Experts of a small language model: 128 experts in each of 10 layers, 5412 steps.
Below are experts of layer 7 (counted from 0) of a mixture-of-experts language model. Rows are named router (the router's row for the expert), gate (a neuron's input weights, with its number), up (a neuron's input weights, with its number), down (a neuron's output weights, with its number) and show model dimensions 192-287. Each number is 128 + 32 x the weight over its row's rms, rounded and kept within 0 to 255.
Before each expert's rows: a language model's description of what the expert responds to. This comes from a sample of Wikipedia text that the model never trained on.

# expert 13
Number tokens in dates, tables and counts, such as November 8, 1994, 564,000, ten years; also stray encoded bytes.
router [126 127  85 141 167 127 141  56 119 109 123 130 107 150 108 120 169 193 123 120 199 118 147 118 156 104 185 105 112 100 149 182 166  54 147 131  54 100 136 128  88 134 142  76 108 135  72 128 139 166 131  81  79 124 134 136 174 129 122 126 114 145 155  98 197 150  68 109 122 134 165 147 144 147 220 174 149 140 144  79 119 146  86 138 107 106 173 160 165 127 212  96 117 150 112 105]
gate0 [ 95 105 121 160 186 129 152  84 184 124  82  70 117 129 163 147 111 119 123 136  84 151 134 136 132 114 135 150 128 134  87 171 176 128 105 106 128  18 154 116 121  95 144 113 101  92  98 187 147 159  97 124 173 122 146 121 141 127  98 156 122 150  98  92  88 134 114 141 145 125 130 142 208 136 156 122 109 140 141 120 120  95 108 191 146 132 159 140 168 170 127 119 131 121  91 104]
up0 [116  97 107 128 130 140 149 157 146  82 109  94  79 164 116  92 108  95 130 147 128 151 105 126 174 137 154 150  59 101 161 178  94 149 159 172  96  74 142 109  98 119 161 113  99  83  75  99 134 216 119 148 139 169 173 135 135 172 185  82  90 141 109 116 104 195 107 195 187 114 114 112 169 106 124 163 101 207  62 131 164 111 128 108 163 143 202 118 149 143 132  97 105 144  70 123]
down0 [101 126 185 101 147 155 154  85 119 100  96 116 150 163 140  74 146 177 184  83 116 150 124  88 109 117 164 153 121 104 154 127 112  65 125 147 114 125 104 109  89 121  89 152  81  94  99  80 138 163 164 104 132 107  92 107  75 174 129 101 152  76 139 142 198 165 138 134 130 111 165 162 143 104 133 157 139 159 114  80  89 213 164 150 110 100 133 176 115  81 115 126 135 134 155 109]
gate1 [116 121 131 155 122 151 123 147 113  94 172 151 156 124 130 138 123 169  92 140  95 131 181 199 143 155  91 108 109 133 100 114 129 104 124 137 115  83 199  97 107  55 113 124  60 146 109 116 121 179 141 110 118  77 142  89 145 157  93 113 135 148 138  94 104 129 143 160 138 160 113 142 129 139 165 131 140  94 179  57  68 110 146 156 163 195 177 176 128 130 147 169 125 126  94  94]
up1 [141 117 148 125 110  92 106 161 157 181 140  69  76  94 140 100 104 156 127  82 167 147  66  64 163 174 101 183 178 115 135 127 123 138 139 114 126 101 117 117 187 210  86 124 166 111 174 111 114 127 122 158 129 192 116 148 139 126 134 169 118  81 154 101 141  79 124 152 140 163  57 117 105 166 152 109 151  93 126 146 141 192 116 107  62 131  81 168  98 171 116 121 138 138 105 207]
down1 [ 51 107 134  97  68 116 128 100  76 108 151 135 124  69 167 146 125  69 208 122 150 233  95 125 120 130 135 122 176 107 125 110 124 178 127 103 139 165 135 101 167 132 121 144 163 172 147 130 159 117 133 174 157 118 113 160  86 113 129 164 162 113  86 147  83 105 159 116 165 209 154 121 169 135 142 119 151 104 119 158  59  94  96  82 130 102 152 103  95 157 202  74 141 148 144 115]
gate2 [118 175 124 129  86  70 109  88 108  97 146  81 149  95 133  47 149 167 159 125 137  93 155 150 152 158 158 139 169  93 114 185 140 158 147 115 111 112 172  87 136 160  94 183 128 119 106 129  96  78  65  92  89 121 117 124 156 186 108  96 135 125 145 125 152 107 160 142 111 113 121 144 121 133  82 150 163 158 116 112 141 153  89 143 164 151 143 174 138 128 199 103 133 132 112 162]
up2 [164 120 128 141 118 114 117 106 128 159 117 149 169 111 171  99  52 194  86 122 121 126  95 134 129  66  92 135 167 134 170 138 120 129 130  89 118 122 167 117  37 121 106 123 120  89 146 138  94 118 142 164 104 133 148 121 154 142 144 141  74 160 164  96 165 159 104 105 169  91 135 183  80 142 146 148 119 135 104 137 132 149  52 150 161 187  57 124  83 103 176 122 147  84  73 169]
down2 [131 159 105  87  92 111  89 119 114 116  88 153 128  76 135 106 101  75 187 148 136 107 102  54 116  57  87 113 168 131 113 101 162 102  70 116 139 145 134 129 124 109 155  93 154 123 164  64 158 143 163 125 137 179 116 109 151  88  46 162 124 193 179 145 132 104 167  93 108 133 110  84 147 140 123 110 155  87 121 152 125 137 143  98  89 136 151 134 178 161 143 117 149 106 137 148]
gate3 [190 175 156 148 176  85 108 178 111 157 105  92 175 148  67 136 124 181  94 141 163 163 116 172 106 140  79 141 157 136 134 145 100  99 101 156 120 121 180 154 180 128 137  90 136  78 127  82 144 123 141 189  65 132 116 168 142 103 114 139 106 139 171 180 116 130  75  55 183 153 100 143 134 116 127 155 194 105 153 140 165 137 107 195 152 154 158 152 126 111 110 177 135 122 160 125]
up3 [149 140 139 134 178  70 117 177 117 142 112 114 166 205  96 118 164 172  84 155 192 119 108 186 149 142 107  86 171 114 129 139 108 113  92 167 119 137 147 180 178 132 150  95  80  81  78 108 133 155 139 183  96 105 103 133 123 130 123  87 113 100 168 191 126 190  55  85 159 169  95 116 143 137 132 126 158  74 114 114 165 114  89 166  68 118 159 204 142  87 117 150 139 159 162 104]
down3 [170 105 121 120 102 148 102 119 126  99 112 129 117 133 114 151 141  83 101 121 151 126 103 154 139 127 100 126 133 110 159  83  98 132 130  52 137 128 138 105  89 122 136 101 109 109  92 189 133 132 126 165 174 127 177 177 153  83 123 134  73 187 130 132 151  90 194 134 110  80 206  81 146 101 127 143 130 135  78 160  92 122 144 122 158 110  89 135  87 121  79 124 113 123 165 150]
gate4 [134 212 150  81 119 160 148 161 140  79 160 137 154  87  88 173 116 156 160 122 119 151 106 117 100 137  94 179 136  90 160 109 156 125  92 110  88 132 138 119 128 163  89 173 186 109 139  97 156  57  91 151 128  97 127 138  94 115 138 115 153 135 157  74  92 138  92 134 125 144 148 138  74 163 106 144  69 137 147 142 158 124 160 146 144 139  48  99 118 175 149  44 131 118 199 186]
up4 [140  60 105 160 167 105  95  95 137 203  93 130  91 174 143  89 172 106  89 122 126 146 107 125 171 141 163  84 140 158 139 156  96 135 154 131 186 163  92 135 124  87 143  63  87 144 131 196 129 197 139 150  94 169 126 151 148 119 154 158 169 123  87 196 161 125 167  70 143 111  99  97 155  77 112  80 139 140 112 148  84 149 106 113 131  89 188 123 109  87 112 215 111 130  73  97]
down4 [146  94 153  94 150 108  66 103 106 124 140 139 120 170 209 108 136 114 133  94  64 170 139 149 102 110 121  71 100  99 193  95 162 178 135 123 166 121 131  99 136  99 156  86 192 168 169 136 106 126 137  91 133 146 165 154 125 140  99 129 164  80  53 158 119 150 200 114  90 138 140 139 139 137 120 122 147 127 131 108 111 163  64 124 203 140 137 115 101  50 136 113 131  65 122 146]
gate5 [163 149 158  70 124 112 146 205 144  83 106 180  94 164 139 117 126 136 158 116  90 170 135 150  93 141 157 162 130 135 102 170 159 121 106 169 117  94 100 130 114  87 100  64 137 181  90 110 185 115 130 155 126 116 152 144 145 119  92  90 148 179 147 168  98 167 107 152 155 129 109 148 166 141 159 100 159 141 125 190 138 159 127  95  86 121  77 116  96  96  74 117  94 119 151 112]
up5 [143 162 138 100 174 129 145 115 133 106  98 124 162 137 131 145 147  91 122 101 140 165 112  98 189 160 138  79 127 122 135 125 124 176  90 175 121 152 105 122 109 118 121 124 103 107  57 113 126 183 155 150 160 151  84  59 201 143 179 155  86  69 104 121 124 151 170 151 146 131 157 191 171 165 172 147  76 118 129 131 165 128 149 168 128 115 125 179 114 111 141  90 143 147 109 166]
down5 [116 120 108  83 164 165 181 112  81 123 147 110 179 178 205 109 126 154 131 140 165  85 160 120 111 127 176 131 122  79 143 164 110  97 133 151 170 155 139  96 135 173 158 199 110 117  93 114 125 169 147  88  78 139  64 126 200 118 161  90 113 112 128 110 125  96 115 148  96 180 167 155 170 137  98 102 136 144 146 165 188 169 132 132 107 103 114 156 144 118 179 173 108 173  60 150]
gate6 [127 126 142 117 110  92 111 103 171  96 162 119 139 137 196  88 103 158  99  99 167 110 140 166 122 172 145 101 134 136 157 172 133 158 101 118 156 132 211 134 130 151 137  98 121 115 178 116 139  97  61  86  62 117  93 103 172 165 109 100  85  98 129 121 161 159  53 168  72  45 156 152  93 116 146 105 145 191 164  89 157 176  88 170 158 111 156 132 106 136 146 214 116 138 152 161]
up6 [152 137 151 192 138  70  69 128 148 191  85 111 134 151 156  70  75 161 127 141 122 135 112 126 118  88 154 113  88 118 143 168 102 114 177 142 113 119 181 113 131  91 153 159 167 100  87 146 186 102 187 175 111 149  90 123 121 158 108 108 165 109  67 149 125 105 119 141 129 133  86  65 124 132 140 137 168 199 186 131 133 120 115  90 141 104 177  87 107 117 115 126 118 135  80 104]
down6 [131 150 138  76 106 135 143 193 126 138 103 155  59 103 117 168 190 141 139 174 138 128  97 135 104 122 142 162 111 203  50 110 142 128 127 116  97 134 142 156 159  88 183 116 145 146  91 134 167  85 114 161  60 130 134 103 142 163 154 132 147 152 134  61  72  82 132 117 150 117 134 130 116  58 119 169 100 134 144 156 137 142 146 117 142 153  88 157  90 138 151 180  95 122 157 162]
gate7 [ 95 142 124 119 160  99 110 139 117 151 154 152 111  73  92 178 198 170 149 110 145 144 135 158 158 148 139 114 175  99 124 161 173 154 113 159 143 118  97 137 101 134  80 111 156  66 113  98 175 115  49 201 105  99 129 102 150 164 126 114 120 165 167  96  93 133  59 100 124 120 148  80 144 134 157 147 128  96 138  67 136 154 120 113 123 103 152 197 163  83 117 197 123 117 132 161]
up7 [180 133 136 128  96 169 134 138 166 121 165 116 111 149 160  68  62 102 107 132 124 134 145 142 138 152 124 212 121 140 147 125  44 155 143 134 123 131 153 112 174 153 163 132 130 117 147 119 141  85 184  79 124 143 143 145 126  89 144 179  99 148  66 109 159 149 218 160 140  85 100 192 125  91  98  95 141 157 148 135 111  87 128 158  92 168 138  81  96 149 124  86 138 145 160 120]
down7 [113 157  47 134 120 145 104 159 104 119 156 154  95  97 111 118 105 121 156 168 133 119 123 142 112 134  61  84  87  80  92 138 171 144  71 157  93 100 137 143 131 111 142 111 124  79 108 163 188  88 125 124 165 140 121  66 142 182 141 109 101 125 114 116 145 106 170  79 131 133  86 158 131 134 125 170  82 107 131 149 164 138 155 113 139 115 129 113 119 115 162  92  89 172  93 127]
gate8 [110 133 102 140 155 166 116 106 113  97 173 123  93 155  59 122 150  92 107 117  20  87 169 120 167 134 135 168  58 124  74  84 158 105 155 135  56 102 150 107 107  80 202 163 108 132  40 102 128 112 133 135 113 116 159 120 153  99 107  91 147 164 187 135 105 139 140 178 129 128 165 118 149 104 136 159 135 162 125 112  93 129  98  94 142 136 123  83  84  70 163 131 107 111  98  65]
up8 [ 97 173 108 125 134 109  93 160 145 141 106 116 168 118 170  82 104 128 125 166 252 144  84 146 134 150 114  81 177 108 143 137 118 103  53 121 187 172 145 133  77 152  61 132 164 117 147 159 102 123 141 130 174 150 127 159 126 129 149 102 122  57 168 165  97  95  97  90  80 127 150 108 126 133 131  76  99 100 126 101 146 100 151 116  66 105 173 184 151 154 139 125 127 138 120 176]
down8 [149  80 103 119 131 162 131 119  81 110 151 124  89  75 115 143 153 108 102 126 160 191 107 136  95 121  60 173  76 152  94 115 178 158 117 104 135  98 130 183  85  86 135 135 153 140 141 126 150  68 114 105 141 172 177 109  99 104 161 124 166 149  99  80 128 117 148  86 139 108 127 194 127 120 144 116 195 116 158  96 128  66 140  91 149 105 206 134  79 127 124  88 136  75 155 142]
gate9 [137 150 125 176 109 105 121 128 144 162 186 212  53  90 147  63 150 128 135 139 149 152 113 213  54 149 131 145  77 172 133 175  96 116  83 126 126 136  49 111 127  88 132 109 100 123 107 116  99 141 175 139 184  99 153 134 167  78  82 152  81 120  96  92 132 157  86 132 159 138 103  88 177 135 118 131 150 104  79 145 113  58 135 115 168 135 140 114 178 133 127 167  98 170 134  97]
up9 [125 111 145 132 124  89 153 153 152 175 127 205 122 114 169  56 113 130 120 150 172 146  69 175 112 140 137 136  91 122 146 157  75 100  91 152 157 117  80 159  76  71 138  87  96 132 136 137 101 134 136 117 113  62 119 143 175 113  95 176  88 106 103 104  99 109 103 121 144 140  80 134 156 171 110 166 107  92 114 167 135 104 143 131 134  94  84 141 177 150  88 116 127 145 146 126]
down9 [129 102 126 122 166 140 143 145 143 124 127 134 189 146 138 173 163  35  96 145 157 142 118 145 110 154 142 154 152 201 139  96 152 126 212 114 123 113 152 165 144  58 105 141  95 133 127 119  98 127  83  74 146 174  89 129 111 133 125 121 147 125  98 117 105 117 164 164 153 159  46  89 122 120 134 122  94  69 144 143 109 132 135 110 178 171 117 138 157 110  94 152 125 106 102 126]
gate10 [133 134 149 125 131 113 131 132 150 173 203 107 128 146  99 134 143 164 126 170 103 137 173 103 152 129 122  91 170 109  76 126 169 116 123 103  90  65 129 102 144 134 114 161 126 162 111 173 119 149 162 190 156 110 114 147  63 138 120 131 143 160 136 141 130  86 166 129 163 174  92 121  95 125 104 149 158  95 166 109 140 106 129 165  88  52 133 157 115 105 158 131 147 173 168 147]
up10 [105 125 112 134 125 139 135 129 137 154 175  67  99 132 109 208  57 163  89 215 155  85 144  71 125  98 105 118 114 118  87  80 144  68 129 161  86 104 118 114 150 170 182 173 161 143 104 137  58 115 192 132 149 151 132 135  96 133 118 126 114 175 111  42 170 113 102 184 111 125  95 160 179 137 151  97 143 147 124 111 107 103 127 145 131 118 109 126  86 105 103 136 161 136  85 172]
down10 [ 79 131 120 140 164 146 147 104 163 160 139 156 124 116 107  56 179 154 130 108 126 176 101  79 189 161 128 191 178 146 122 139 141 149 146  89 121 152 156 152  71 167 122 140 110 160 103 127 145  45 165 130  73 117 154 125 114  95 107 145 168 133  78 118 136 119 125 189 126 160 140 131 145  92 140 159 117 140 183 111 178 107  97 130 144  99 144 196 155 120  99 141  70  96 157 134]
gate11 [105 176 133 102 210 172 110  85 134 131 118 136 150 169 153 104 123 124 150 127 112 102 162 112 143 144 123 153  91 109 100 105 167  84 163 120  66 119 200 130 169 167  74 160  95 146 141 103 126  60  95 148 158 121 107 150 170  93 114  84 174 159 172 167  69 134 122 142 118 101 135 132 147 142 111 102 102 105 152 163 121  94 152  87 129 167  89 113  95 128 178  78 134 122 135  92]
up11 [120 151 157 108 140 127 116 171 105 133 127  64  81 166  80 129 144 111 152  71 136 109 123 142  91  60 165 112 119 116 114 160 141 118 104  90 114  80  83 148 174  91 139 147 157 145  98 155 121 142 162 127 118 169 125 122 144 100 155 153 192  69 153 129 108 153  94 179 101 115  97  92 150 134 123 116 133 136 118 169 148 109 172  87 104 102 145 134 156 134 137 125 118 152  59 139]
down11 [122 149 145 142  96 123 150  72 141  91 141 178 142 129 168 188  94 153 138 105 156  66 147 105  87 178 106 180  86 154 101 137  99 129  99 155 155 107  72 127 155 147 106 117 137 137 140 158 152 188  81 117 139  64 117  89 134 135  58 102 107  92 150 175 110 128 134 113 149  81 168 169 161 143 166 148 179 160 103 136 137 111  52 184 135 129 143 134 117 141 109 189 101 146 114 124]
gate12 [102 102 135 164 118  96 190 156 113 147 138 163  79 112 102  84  69 127  92 134 142 119  84  97 112  74 109 131 125  89  88  80  90  84 128  88  93 110 118 105 102 131 147  66 158 200  93 110 155  95 110  82 115  98 147 131 156 102 113 175 154 160 117 146 109 128 118  90 175 160 149 156  81 119 160  84 122  95  97 158 163 152 108 126 135 108 160 127 151 132 101 117  91 149 141 127]
up12 [144 113 129 103  78 118 138 127 130 152  81 153 158 146 161 143 150 121 155 174  81 111 144 107 113 108 130 145  89 133 115  99 129  57 169 159 127 113 116  59 123 102 201 143 122 157  79 124 187 120 134  80 202 137 118 160 164  78 134 145 151  97  92 156 160 122 149 148 164 118 171 114 187 151  98 145 107 147 101 193 146 126 104 154 175 136 101  97 122  61  80  85 171  70  99 110]
down12 [134 131 133  89 120 126 174 156 135 156  84  74 126 160  92 171 123 149 123 190 165 109 107 155 118 135 149 116 102 131 144 170 115  93  99 101 116 129 148 194 108 114 124 151 141  78 137 141 104  79 125 112  84 150 147 132 161 136 149 131  92 104 175 121 155  96 124  89  80 117 103 159  96 112 139 115 101 182  48  96 133 143 141 107  86  90 125 202 204 160 124 133 105 174 142 144]
gate13 [163 138 127 150 124 171 169 104 131 128 132  95 156 141 134 149 197 190 173 175 150 144 129 143 144 122 100 106 118 146 114 110 136 151 186 143  57 118 155 129 173 178 185 158 103 136 150 131 126 136  99 166 124 177 112  79 123 110 197 171  59  84  85 147 112 109 111 162 167 131  95  96  85 140 155 104 178 160 130  74  66 102 133 116 125 110 180 148 148  89 138 170 148 192 116  98]
up13 [167 120 100 131 146 194 149 142 142 151 180 139 147 200 131 174 135 116 175 171 181 174 155 134 119 141 184 148 126 120 119 137 148 140 170 143 126 135 181 191 102 117 178  94 160  84 140 114 119 147  72 154  76 140 120 118  90 110 125 150 115 120 107 103 117  89  86 159 159 145  66 121  97 103 139 121 144 160 103 107  93 111 140  65  69 111 142 134 149 107 113 233 144 182 112 178]
down13 [123 106 145 164 154 144  87 153 117 173  65 135 133 194 192 131 145  86 188 103 134 170  82 199 117 116  88 152 107 127 109  81 152  98 143 119 155  97 174 132  38 151 132  82 169 132 119 145 101 141 134  90 160 145 126 144 106 173 130 107 130 106 138  80 109 106 111  94 110 161 109 138 114 120 140 112 122 120  95 188 137 114  92 122 114 136  96 136 106 192 109 120 131 130 148 144]
gate14 [123  77 136 129 159 112  93 103  64  76 126 164  89 163 104  89 113 139  92 106 121 108 149 127 101 145 143  52  99 126 126  93 171 159 137  42  83  89 110 102 155  91 128 142 131 152 102 126 147 114 105 109 123 172 142 106 128 103 112 154 149 124 151 194  95  71  77 106 117 157 156 118 125  65 186 138 135 178 137  30  98 114 132 121 149 108 219 108  70 166 127 137 167 125 112  79]
up14 [154 123 123 163  72 148 145 134 169 131 151 120 137  93 140 167 126 139 172 121 130 158  93 112  78 123  90 207 163 172 176 160  86  75  95 178  99 166 136 163  88 101 160  91 147 126 135 126 115 133 143 162 134  97 122 160 110 126 148  53 125 168 144  69 107 162 155  75 138  86 130 146 120 166  58 112 145 126 148 203 135  77  74 135 162 123  42 129 132 114 152 165  82 119  87 152]
down14 [119  84  94 132 135 112 150 108 103 123  89 142 134  95  75 163  95 176 135  90 115 199 160 125 151 156 166 131 159 222 132  69 135 148 178 114  77  81 131  92 126 126  94 137 132 165 160 175 116 141 122 155  85 125  73 114 110 158 144 145 157 111  68 140  82 167 140  94 144 138 181 139 143  46  95 140 177 127 125 158 161 114  65 100 121  82 172 100  73 143 135 139 148 152  92 140]
gate15 [109 137 120 125 185 144  98 125 158 130 174 122  83 152 105  91 163 112 119 189 138  80 148 103 119 157  99 168  65 178 120 161  99 153 146  62 129 118 139 149 100 177 213 162 106 116  68 178 131 171 132 116 162 159 174 151 122  99 153 119 129  97  86 127 142 165 152 171  78 116  87 125 177 130 120 154 190 150  76 144 138 118 124  48 103 131 124 122 154 105  64 103 167 117 140 113]
up15 [119 126  57 130  71 122 155 134 181 153 136 146 119 138 119 150 179 109 180 145 167 137 156 168 120 122 110 166 122 127 129 106  84 119  67 101 109 133 156 160 137  80 160  85 164  92 144 133 117  97  68  86 125  73 150 152 139  97 106 123 169  99 114 131 123 175 164 133  77 124 165 169 219 131  94 144 135 135 155 119 137  77 185 159 138 149 148 101 178 166 122  92 161 128 184 142]
down15 [123 145 106 127 125  75  81 116 123 127 151 160  78 188  85 138 113 134 142 135 175 185 137 114 127 107 120 145 130 180 122 126 121 134 146 105 127  73 119 135 138 132 127 140 102 137 176 109  80 124 133 127 129 126 164 106 131 182 100 131 163 119 133  33 107 103 123 127 121 108  49 192  75 141 111 122 106 151  81 124 124  83 125 132  86 109 156 156 164 123 111 147 132 174 127 131]
gate16 [132 124 133 133 164  84 148 121 152 123 103 153  90 128 133 108 172  98 147 171 126 101 129 132  68  76 132 169 142 130 126 159 173 147 158 126  87 119 124 147 137  77  75 142 141 176  86  99 157 104 105  64 116 130 138 101 159  65 140  45 116 146 136 125 161 121  31 165 142 123 156 146 117  91 105 189 136 128  76  95 105  80  60 123 141 124 121 115 153 163 165 110 117 136 117  87]
up16 [143 101 154 112  59 135  93 140  94 108 132 128 138 140 135 119  58 129 106  95 119 143 123 131 133 213 109 123 154 141 111 115 105 164  70 102 137 190 166 143 119  97 130 103 156  80 122 122 132 123 110 176 125 151 118 176 121 150 215 166 154 101 164 158  56 140 192  96 131  86  82  91  99 174 118  97 108 148 193 148 112 141 137 109  87 101  88 103 122 125  88 160 117 160 157 205]
down16 [141 115 199  63 110 153 127 158 129 114 135  78 179 103 108 109 146 176 105 125 133 172  93 198 154 144 121 159 195 155 155 171 119 143 149 159 138 155 124 116 192 133 156 181 175 171 131 119 126 114 154 119 139 100 104 139 174 151 134 133 197  93 129 102  74 111 167 133 137 122 126 145 133  96 141  92 184 119 160 123 145 132 135 133 123 136 120 112 103 148 192 120 153 146 113  97]
gate17 [166 124 162 109 144 146 127 140  93  93 150 145 115  99  86  90 143 190  84 150 151 118 103 125  33 106 118 104  99 136 124 122  60 114  50 127  47  88 178 158  80 166  73 147 188 113 177 153 133 155  88 138  68 146 126 136 123 117 124 111 135 109 148 117 142 180  92  94  95 136 134 126  90 170 134 168 144 154 136 125 143 181 123 135  97  87 121 131 125 149 146 108 122 133 142 141]
up17 [129  91 179 147 115 106 148 168 127 169 175 116 118 163 135 142  93 110  99 157 139 157 133 145 136 148 115 131 101 119 116 107 157 124 114 116 126 128  75  61 144 130  96 139 111 151 103 175 135 136 144 137 103 153  87  60 112 163 113 141 175  89 167 147  99 134 138 112 175 176 107  87 108 155 148 137 142 188 187 106 135  97  81 135 111  70 169 120 108 114 158 170 156 129  70 120]
down17 [ 98 135 123 104 200 133  55  97  78 118 157 155 150 148 103  82 120 158 126 111  40  64 117 110 159  54 157 126 153  75 128 198  66  83  96 105 141 135 148 133 159 119 130  91 109  81 104 140 156 114 111  90 138 181 168 207 139 130 104  89 112 100 104 188 133 174 176  90 127 112 177 189 119 155 157 157 113 132 123  63  89 105  80 136  64 118 165 111  85 164 128  87 113 102 141 157]
gate18 [143 106 105 115 150 137  84 114  80 127  89 123 131 147  91 119 174  96 112  36 152 162 144  93 144 184 122 149 150 192 140 133 155  92  96  57 175 169  78 129  93 126 140  89 111  83  79 107 121  98 124 136 108 133 132 157 162  76 103 118 155 120 134 151 139 165 172  93 111  78 145 134 139 112 176 172 137 178 145 163 126 112 164 158 171 184 139 139 127 155 115 104  99 151 179 141]
up18 [154  85 102 150  85 141 129 110  98 135  78 141  83 113 122  79 215 114 173  52 150 147 119 114 178 141 106 165 178 153 157 131 201  91  71  93 135 140 116 139 112 140 152 113 112  89  62 161 107 111 108 124  64 123 132 161 184  63 138 106 140 100 142 113 114  92 144 150 122  74 148 151  97 160 157 157 109 169 135  93 130 159 111 118 139 151 140 155 133 133 121 130 123 177 168 131]
down18 [127  93 122  97 117 116  98 159 156 137 150 134 113 123 133 132 103 144 172 206 176 151 120 130  44 109  69 193 116 176 104 107 115 126  99 144 153 133 154 129 137 177 158 172  65 150 182  94 132  89 152 147 123 147  62  90  83  72 127 175 174 183 120 103  83 157 163 115 160 111  95 126 142 145 109 104 155 120  93 150 100 141 163  91 121 160 145 137 158  80 149 124 159 187 150 232]
gate19 [106 137 168 149 133 100 118  71 104  76 152 174 110 136 150  77 149 124 116 106 106 108 117 107 103 114 174  96 147 108 141 145 183 161  97 103 129 132  90 114 118 122  26  84  90 143 166  88  99 120 114 100  47 133 135  88 131 136 112 111  92  87 134 109 143 132 132 106 124 106 106 174 107 119 153 177 109 161  98  81 150 143 178 110 125 130 110 120 107 154 134 129 110  89  97 192]
up19 [112 158 149 154 131 167 143 153 146 138 139 137 158  75  82 133 159 141 114  74 172 100 168 102 145 153 101 143  91 109 137 126  31 106 127 129 127  58 104 124 112 160 180 149 148 109 146  96 146  86 125 153 114  83 172 103 183 158 114  87  86 152 129 111 110 130  85 124 145  95 143 119 172 115 155 115 162 100 137 146 114 166  70  49 150 182 155 176 149 151 128 130 189 195 159 128]
down19 [117  64 112 190 150 127  91 174 149  87  75  82  60  66 143 142 129 143 133 130 168 164  98 156 138 163 109 176 161 188 155 109 100 138 142 216  59  88  95  85 161 139 137  85 117 146 120 141 113 162 104 112 107 166  98 128 114 158 130 135 185 166 123 110 157  92 106  97  86 102 116 116 155  50 128  87 112 162 180 117 114 118 102 159  67  91 158 112  98 115  93 138 145 200 108 106]
gate20 [136 148 188 111  92 110 152 127  68 111  83 144  87 124 117  90 141 162  95 174 163 142 125 129 132 152 154  74 154 125 140 193 118 157  48 116 155 120 106 116 154 156  56 113  81 139 123 136 123 163 110  90 138 115 137  88 101 118 119 116 191 100 122 161  64 128 122 138 123 177 196 113 105  53 119 104 125 151 183  92 146 130 157 135 105 154 165  71  94 116 220 145 121 168 129 134]
up20 [109 131 167 100  75 140 126 127  90 110 106 181 101 139 166 180 155 194 135 170 139 132 121 142 132 109 149  76 146 156 124 145 126 109 140 125 149 152 124 116 119 148  56 180 150 182 142 180  92 154 120 112  77 102 112 103 120 172 108 150 158  84 139  80 135 204 155 156 113 186 204 124 111 130 129 165 141 183 154  46 206 154 124  96 131 148 100  92 124 165 201 126  66 119 112 143]
down20 [110  99 170  74 151 151 116 107 165 160 119 101  84 189 118 112 150 127 147 157 114 124 160 142 128 133 103 123 107 137 153 161 138  93 135 163 170 133  95 181 123 138 132  42 200 113 151 129 135 134 136 133 111 187 139 136 143  80 135 109 146 141 168 134 169 132 135 136 111  94 144 151 118  84 135 172 121 161 106 147  87 123 144 116 122  87  84 118 188 132 136 119 107 114 104 179]
gate21 [ 97 157 108 190 148 156 135 150  86 132 154 142 131 148 148 118 210  67 145 137 173 130 147 170 130 176  92 124 133 145 159 167 141 200  79 114 131  96 118 123  87 154  70 110 215 133 172 170 140  89 144 151 161 113 104  31 130 151 102  78 174 144 203 112 163 119 122  76 128 146 152  69 113 184 146 186 112 128 136 138 162  82 115 119 133 137 159 125 185 140 175  63 166 146 102 152]
up21 [140 160 112 178 101 191 167 118 151 104 161 196 111 132 142  93 103  66  96 177 133  95 156 137 134  99 164 101 122 168 153 131  84 151  77 102 145 208 148 145  86 155 113 103 170 110 135 152 115 100 159 176 179  94 123 122 164 133  90 145 149 175 163 142 155  88 129 146 161 119 132 195 113 139  97 172  99  99 137 151 170 144 126 145 123 147 107 139 124 177 178  90 134 166 120 125]
down21 [141 146 104 158 110 129 148 142 110  86 186 128 147  93 133  98  85 107  99 117 108  92 112  91 156 137 140 150 114 131 138 116  84 131 131  94 116 135 148 129 113 125 145 104 142 167  80 139 115 155 176 158 146 168  80  80 140 133  96 191 139 131 117  54 146  99  95 152  94 148  75 151 112 142  65 117  85 133 176 164 174  98 157 156 122 139 162 101  92 137 131 118 148 125  99  98]
gate22 [136  80 139 172 182 115 116  88 193  57 126 143 192 133 133 133 106 107 147 159 129 155 126 118  66  76 143  98 125 161 126 138 115 124 139 123 113  52  87 110 130 126 123 113 168 122 136 143 120 164 183 172 169 152 125  37 137 138 188  62  74 115  83 116 172 123  96 160 194 121 128 100 121 137 127  79 105 127 128 113 100 145 120 132 148  93 123 205 126 103  99  95 144 111 126 124]
up22 [ 98 181 105  80 121 145  65 127 140 137  99 118  79 110 128  65 140 134  77 107 141 179 134 132 200 113 145 148  73 133 136 131 111 127 141 135 130 167  69 165 125 138 103 184  78 117 128 168 141 148 174  79 155  89 158  88  93 127 158 179 148 185 103 139 112 143 202  80  97  99 122 166 189  78 134 152 126 147  49  93 189 124 180 140 125 117 149 123 134 185 115  92 178  95  99 107]
down22 [140 140 185 112  92  84  96 115 119 136  79 116 113 117 125 165 135 113  99 126  68 190  97 141 123  91 154  97 151 141 133 147 106 143 113 140 156 161 125 174 105 139 127 118 153 109 147 127 106 117 108 127 165 124 114 124 105 142 159  77 115 126 113 160 166 147 100 123 146  80  79 120 156  79 148 175 116 142 109 109  64 121 169 154 132 165 125 131 120  89 117 119 139  88  83 155]
gate23 [138 127 151 146 134  77 153 192 101 174 167  80 138 157 117 101 111 160 110 121  96 192 151 121  80 217 108 108 172 134 132 120 118 131 109  89 136  93 132 153 137 137 158 101 139  78 146 128 187  93 130 150 107 151 139 119 124 120 212 158 141 130 150 109  79 160 132  76 146 107  66 172 189 146 160  78 153 141 164 125  77 131  99 195  74 131 151 113  67  87 128 222  94 110 126  69]
up23 [ 73 105 119  53 167 121 103 201  91 167 197  85 112 147 113 111 165 194 139 153 101 122 145  83  44 172 141 110 107 136 133  91  96 109 136 130 120  81 112 139 122 141 177 114 146 117 130 145 176  89 129 151  91  96 121 129 134  92 127 155 121  91 137 116 123 113 108 121 154 135  88 185 167 145 231 106 147  99 148 120 151 166 198 160 105  59 176 109  78 140  77 154 133 165 169  58]
down23 [ 95 121 179 122 163 186 125 143  80 102  94 137 114 178 140 148 139  88 167 148  85 166 185 141 167 148 135 103 174 125 107 180 156 193 155 131 106 123 188 110 166 113 128 177 139 167 126 100 158 146  71 135 108 138 124 177 158 105  67 167 150  80 107 158  91 147 120  99 186 134 108  38 173 147 151 143 197 119  63 155 126 108 195 148 123  78 118 150 102 132 142 124 140 113 153 137]